From a checkpoint of a small mixture-of-experts model trained on Wikipedia: vocabulary 12153.
Below are experts of layer 2 (counted from 0) of a mixture-of-experts language model. Rows are named router (the router's row for the expert) and show model dimensions 0-255. Each number is 50 + 12 x the weight over its row's rms, rounded and kept within 0 to 99.
After each expert's rows: "comes before" lists some tokens at least twice as common just after its tokens as in all text. This comes from a sample of Wikipedia text that the model never trained on. Tokens count by the router's weight.

# expert 71
router:57 42 52 38 26 47 47 45 45 61 38 41 48 62 56 51 51 68 47 41 37 41 47 34 50 40 57 50 64 42 52 56 62 43 60 59 38 41 50 72 59 54 38 63 58 45 56 50 39 49 43 61 90 41 65 58 40 59 60 66 54 60 60 64 55 45 50 58 72 43 59 57 54 38 57 24 56 45 55 40 58 55 34 73 30 36 48 63 62 53 36 27 52 33 45 44 55 39 49 64 70 55 44 53 40 37 65 50 52 55 40 62 75 61 11 67 59 39 67 53 53 53 53 71 24 56 42 48 59 50 73 20 38 80 35 58 59 61 62 74 45 66 43 45 57 50 37 29 58 72 46 60 46 67 53 49 53 37 59 26 33 65 69 55 46 49 31 61 66 57 48 63 43 43 44 53 45 32 38 62 58 55 37 34 63 42 34 74 51 38 41 42 63 51 60 50 57 53 59 59 44 62 53 36 57 51 66 39 50 47 41 46 61 42 37 39 66 65 63 48 35 41 52 38 57 38 54 36 37 25 51 64 51 34 51 44 37 64 35 46 53 63 44 60 48 61 49 27 54 65 72 53 62 29 45 48
comes before: " ", " the", " Total", " Party", " Win", " Preceded"

# expert 78
router:60 58 20 56 50 52 46 52 41 46 43 54 50 53 12 51 49 59 44 64 53 50 52 64 51 43 45 43 52 54 35 51 61 52 63 54 56 67 43 48 36 52 57 63 51 53 47 69 60 71 41 40 48 47 50 58 49 37 56 19 42 52 20 74 41 64 57 31 43 63 33 39 33 44 30 70 46 63 40 80 54 61 46 43 57 55 67 49 32 52 42 62 38 64 58 51 46 50 55 43 42 24 34 57 65 68 25 51 47 37 48 31 38 60 41 60 49 55 51 57 41 68 29 66 56 37 47 72 56 86 47 33 47 45 66 57 38 28 34 75 53 35 34 54 38 60 55 43 32 34 61 54 31 62 55 46 47 50 40 44 35 51 46 53 55 70 49 43 64 39 38 60 52 52 49 46 56 60 57 68 75 27 66 44 41 72 44 42 66 25 65 57 42 41 51 70 54 38 64 49 49 49 39 62 56 42 33 50 43 40 62 48 47 53 51 71 65 35 50 46 41 44 50 60 58 38 36 39 43 64 44 46 57 71 43 65 34 31 67 34 54 38 59 64 45 38 29 41 45 54 49 55 46 57 58 55
comes before: ",", " and", " of", " in", " (", " to"

# expert 76
router:40 48 45 29 51 47 47 48 43 49 50 39 52 31 70 68 62 67 47 37 41 70 54 50 53 50 59 26 58 31 42 45 45 33 56 28 36 50 68 37 42 46 60 31 40 48 66 48 39 39 67 52 57 73 54 34 67 55 55 62 48 41 58 65 44 39 31 67 62 44 63 66 51 57 61 43 71 40 25 36 64 33 54 54 50 55 36 31 54 68 44 60 53 46 47 64 31 40 46 26 74 63 48 38 59 50 56 35 56 46 51 56 40 54 32 41 71 41 68 55 42 50 39 36 43 54 71 50 48 35 42 58 33 49 35 56 56 73 45 41 28 44 40 35 55 48 47 42 54 52 46 44 45 55 58 62 34 39 59 44 65 41 57 60 54 57 57 29 48 44 56 46 48 48 56 33 42 55 57 82 51 51 20 48 44 31 69 47 80 56 44 52 59 54 55 35 56 48 28 54 41 62 65 58 32 70 57 49 27 43 35 54 35 41 40 35 48 70 54 50 37 55 47 36 34 29 54 44 28 32 60 58 29 73 54 62 56 64 61 65 63 43 61 61 34 67 42 31 50 58 52 62 67 64 49 50
comes before: " The", " In", " He", " It", " This", " She"

# expert 12
router:53 34 62 42 28 50 52 31 30 60 47 37 34 51 73 39 70 28 45 56 45 52 46 40 53 62 66 48 66 34 63 47 42 33 28 47 51 39 54 51 52 56 44 34 46 38 30 39 46 54 39 45 40 60 58 41 38 49 51 67 67 42 66 27 69 36 40 46 44 39 60 48 66 48 37 39 38 51 52 30 35 63 34 41 30 45 70 55 56 56 59 71 56 40 33 46 60 76 38 56 29 57 64 52 48 29 68 57 58 61 46 34 60 69 68 55 46 54 53 59 58 31 53 60 66 54 46 68 66 32 69 43 47 66 56 56 53 59 62 42 35 60 56 39 62 44 26 49 53 74 36 77 48 54 69 51 51 45 63 49 68 39 38 41 47 40 50 64 49 48 44 28 57 52 48 60 61 45 46 54 30 65 65 50 61 36 58 47 44 64 39 64 60 47 30 37 59 62 25 43 51 54 19 53 57 47 43 60 53 65 50 53 54 33 52 33 30 64 46 52 55 38 74 43 29 49 48 56 42 34 62 56 58 50 73 37 42 62 64 48 61 51 34 45 42 31 44 63 71 58 33 66 49 51 48 36
comes before: " ", " States", " of", " York", "'s", " League"

# expert 20
router:57 63 53 61 35 27 43 56 51 48 54 51 62 45 61 46 61 60 45 47 61 63 47 50 45 40 68 42 78 41 49 67 60 71 48 29 29 46 46 63 43 65 29 56 49 35 53 60 33 46 61 35 34 56 27 75 49 58 74 58 42 46 50 51 65 44 61 56 52 50 35 72 61 37 55 49 48 41 67 70 54 62 48 45 59 44 32 56 62 41 45 47 42 53 64 33 26 62 43 34 54 61 42 41 47 46 46 53 67 56 37 61 72 48 37 36 47 38 50 70 74 53 42 38 65 38 74 36 64 58 48 57 61 61 43 39 63 42 41 47 45 69 41 75 40 61 43 66 47 65 56 47 69 51 68 49 42 59 59 46 53 22 41 39 63 29 59 58 46 39 50 54 20 47 40 43 44 48 60 38 52 58 62 54 41 37 31 61 35 44 43 38 58 69 57 50 51 46 58 40 38 33 44 43 36 63 52 33 51 36 71 64 56 59 42 59 40 58 65 41 58 45 49 73 64 70 45 40 72 69 68 59 52 34 48 55 32 61 34 54 30 37 69 71 52 70 40 58 44 59 61 68 53 58 63 46
comes before: "-", "|", "=", "==", "The", "==="

# expert 0
router:60 68 56 67 50 27 24 41 53 57 36 46 62 52 24 53 53 37 36 57 44 39 66 43 55 50 42 34 52 54 29 51 35 50 48 56 57 48 28 61 47 60 54 81 49 45 46 66 34 72 51 50 51 58 37 55 67 28 35 23 43 58 47 68 59 62 52 67 45 48 35 40 50 36 34 60 38 27 41 71 35 58 56 59 42 56 55 43 32 41 34 41 29 77 45 50 37 30 61 40 43 41 33 70 55 62 32 58 44 43 43 55 56 48 51 64 59 52 37 30 19 59 38 60 56 58 48 58 58 69 42 52 65 40 42 47 54 50 50 53 46 58 31 66 66 65 53 43 38 56 34 59 58 56 45 41 46 48 49 45 23 73 50 55 66 50 60 70 40 33 41 73 42 50 40 43 60 43 55 50 68 50 56 54 42 59 46 48 46 34 52 61 60 59 68 64 45 53 63 51 40 70 43 74 72 54 59 64 50 42 47 50 60 52 38 64 70 32 45 40 60 51 47 55 65 68 27 34 45 53 22 51 62 44 37 48 36 48 57 49 32 63 62 35 46 50 50 55 41 60 69 55 55 69 36 66
comes before: " the", " a", " to", " in", " an", " his"

# expert 48
router:62 45 42 32 43 65 39 67 68 62 76 36 35 69 56 62 60 25 70 47 57 48 61 46 44 31 42 44 57 60 38 48 50 25 47 51 38 52 44 59 68 63 36 56 49 61 51 38 52 68 50 45 36 56 51 52 63 37 63 46 36 45 70 71 62 44 59 59 55 32 39 67 57 39 72 57 35 36 49 49 41 58 50 46 68 54 46 58 59 53 50 36 36 36 45 49 37 42 38 73 60 35 38 66 49 48 46 62 33 61 55 51 28 42 26 58 56 41 42 36 64 30 40 74 37 51 57 70 43 56 63 59 66 60 42 39 48 48 66 50 36 49 30 36 37 61 35 44 31 60 44 51 67 44 49 58 64 61 50 64 57 47 52 56 39 58 52 45 41 47 52 34 65 53 42 32 55 57 50 59 44 44 49 63 33 48 28 38 73 36 51 43 48 57 63 43 58 55 48 53 50 32 31 62 36 62 74 38 44 44 27 43 68 42 42 68 61 28 51 56 60 39 73 50 64 45 30 68 34 27 33 50 46 47 62 62 72 58 62 59 43 43 46 44 28 55 23 39 71 51 43 59 52 41 27 53
comes before: " the", " a", " and", " he", " which", " but"

# expert 16
router:61 61 62 41 62 44 44 62 27 55 47 63 44 38 65 56 51 37 42 68 52 51 59 58 36 70 45 68 46 52 31 54 52 29 28 55 45 36 43 50 65 52 43 60 39 68 71 65 59 45 64 78 47 60 52 60 60 38 60 40 69 61 74 54 46 46 56 62 61 32 74 48 41 32 54 32 52 37 45 41 53 59 34 66 62 21 70 31 57 65 46 46 36 33 51 69 33 44 50 40 67 56 34 35 51 24 61 65 61 59 50 42 46 41 55 39 37 52 52 27 53 28 44 49 53 55 54 43 45 37 40 52 56 63 29 48 35 57 40 42 49 69 70 54 42 39 65 43 46 54 47 56 39 43 54 46 57 38 34 44 58 58 64 51 58 52 78 52 46 54 59 53 62 54 40 67 37 39 35 26 66 70 50 53 60 46 41 57 38 28 44 45 27 53 41 39 30 38 42 52 45 40 35 39 40 63 65 74 69 71 44 60 69 51 38 45 49 34 49 58 30 49 61 34 52 62 62 55 62 34 52 53 39 43 53 63 79 47 47 58 35 55 60 49 58 68 50 43 61 77 45 53 43 61 38 61
comes before: " the", " a", " by", " his", " an", " well"

# expert 51
router:20 37 67 46 34 58 62 58 49 45 55 56 46 33 51 31 67 33 38 56 42 39 41 48 58 35 59 58 38 49 42 56 42 59 41 55 42 39 28 38 56 31 52 58 49 43 45 22 39 48 44 63 56 59 39 30 31 63 64 65 59 53 37 50 55 36 32 63 37 44 47 61 62 40 38 42 47 35 46 55 47 50 58 35 63 36 47 42 47 47 47 44 67 42 48 52 49 54 50 61 64 59 48 64 34 33 54 56 40 63 47 54 67 40 44 42 57 34 46 72 74 26 58 21 39 54 37 39 38 44 28 30 64 48 68 45 78 58 56 19 62 61 59 59 46 41 50 54 57 59 44 54 53 47 54 36 42 50 41 61 36 48 53 58 62 55 31 59 53 59 37 58 54 62 36 59 39 34 46 58 34 55 56 74 59 45 44 50 40 53 43 32 61 49 36 19 50 44 51 40 48 66 54 62 64 55 47 51 59 53 51 61 41 73 53 36 39 69 38 71 59 43 45 32 54 71 61 57 65 23 43 81 38 27 39 57 69 56 39 57 29 56 47 41 37 44 61 49 36 59 43 57 38 47 13 58
comes before: " of", " in", ":", "'s", ".\n\n", " to"

# expert 68
router:70 34 46 41 30 49 47 41 45 48 44 46 53 37 57 50 55 46 50 44 59 49 37 63 70 39 40 51 47 44 61 65 42 34 55 63 53 49 29 53 51 39 54 45 41 39 35 53 38 40 59 56 59 28 35 35 41 42 50 49 51 38 34 58 52 74 47 46 51 49 58 72 40 61 52 66 32 74 51 64 50 39 45 69 49 70 41 43 59 55 65 61 63 45 54 65 38 53 31 55 37 49 53 65 82 59 54 62 38 39 59 43 72 62 38 45 51 35 44 54 61 60 45 43 59 64 33 53 69 59 56 52 49 40 69 66 67 57 53 25 76 48 67 59 55 76 26 52 48 28 60 54 32 58 43 58 56 56 40 69 49 71 42 61 49 46 45 29 67 47 61 36 30 52 48 55 70 58 46 68 47 63 67 52 62 40 35 57 52 60 42 43 54 53 40 51 54 76 47 62 43 57 62 64 76 34 52 59 49 51 57 46 37 38 39 41 38 45 40 66 41 30 58 42 13 67 58 74 48 68 27 35 46 61 60 43 44 59 80 58 74 47 58 47 51 43 52 48 40 55 34 69 57 43 55 34
comes before: " of", ",", " in", ".", ".\n\n", " and"

# expert 15
router:68 50 43 46 51 34 57 58 44 50 51 75 60 40 52 43 73 51 37 37 29 28 50 40 70 40 71 48 53 42 48 45 55 66 48 52 51 41 39 47 40 40 36 59 51 29 65 26 47 62 66 49 53 63 46 39 47 51 62 69 49 59 73 38 55 30 42 57 71 31 48 60 61 33 74 60 32 34 42 67 49 44 64 51 40 61 61 59 49 54 41 64 57 44 57 54 44 36 64 52 71 72 57 56 60 52 56 66 53 39 34 80 52 53 63 50 59 45 58 51 56 33 57 61 57 51 33 47 78 53 38 71 56 33 45 37 54 72 58 34 43 50 75 59 45 46 53 33 59 44 45 52 47 44 64 53 65 60 71 48 67 47 60 28 42 20 30 47 61 43 51 65 16 54 60 67 58 43 53 36 60 61 29 37 60 49 53 63 45 40 42 53 45 48 51 53 69 34 53 45 23 40 44 54 40 63 41 44 61 23 40 54 49 59 43 37 51 49 46 58 36 41 63 62 42 55 64 59 26 54 54 64 61 58 44 45 70 53 50 58 63 70 69 29 30 59 52 40 48 61 34 45 53 38 54 60
comes before: ",", " of", "\n", " (", " and", "'s"

# expert 52
router:43 46 54 51 56 55 23 36 51 67 33 62 36 52 30 56 63 63 42 31 39 46 40 50 52 68 50 66 71 45 39 50 44 43 57 56 43 37 47 61 34 55 53 73 41 41 40 38 58 57 49 61 58 56 46 44 44 28 70 51 51 58 54 46 58 46 47 59 52 40 23 41 69 41 39 60 49 40 30 45 25 50 36 43 29 73 73 49 52 68 35 46 35 38 54 72 64 44 62 54 50 60 56 62 53 48 53 62 51 35 63 64 57 52 47 52 60 42 60 35 40 47 37 67 55 71 48 52 47 47 45 72 64 59 62 60 47 62 51 37 46 46 46 56 50 61 69 51 65 53 57 72 32 66 43 37 47 43 67 29 42 58 38 48 47 41 29 61 45 56 61 63 31 27 42 45 58 57 72 59 72 64 48 34 45 34 35 46 36 65 43 43 60 67 39 31 49 26 58 53 24 59 57 46 66 54 56 48 49 26 53 39 55 34 34 46 53 47 50 49 45 38 84 33 58 56 36 22 28 58 49 51 61 47 50 47 53 55 43 44 61 47 79 68 50 38 62 36 49 73 60 76 62 51 59 45
comes before: " of", ",", ":", "\n", " in", " ("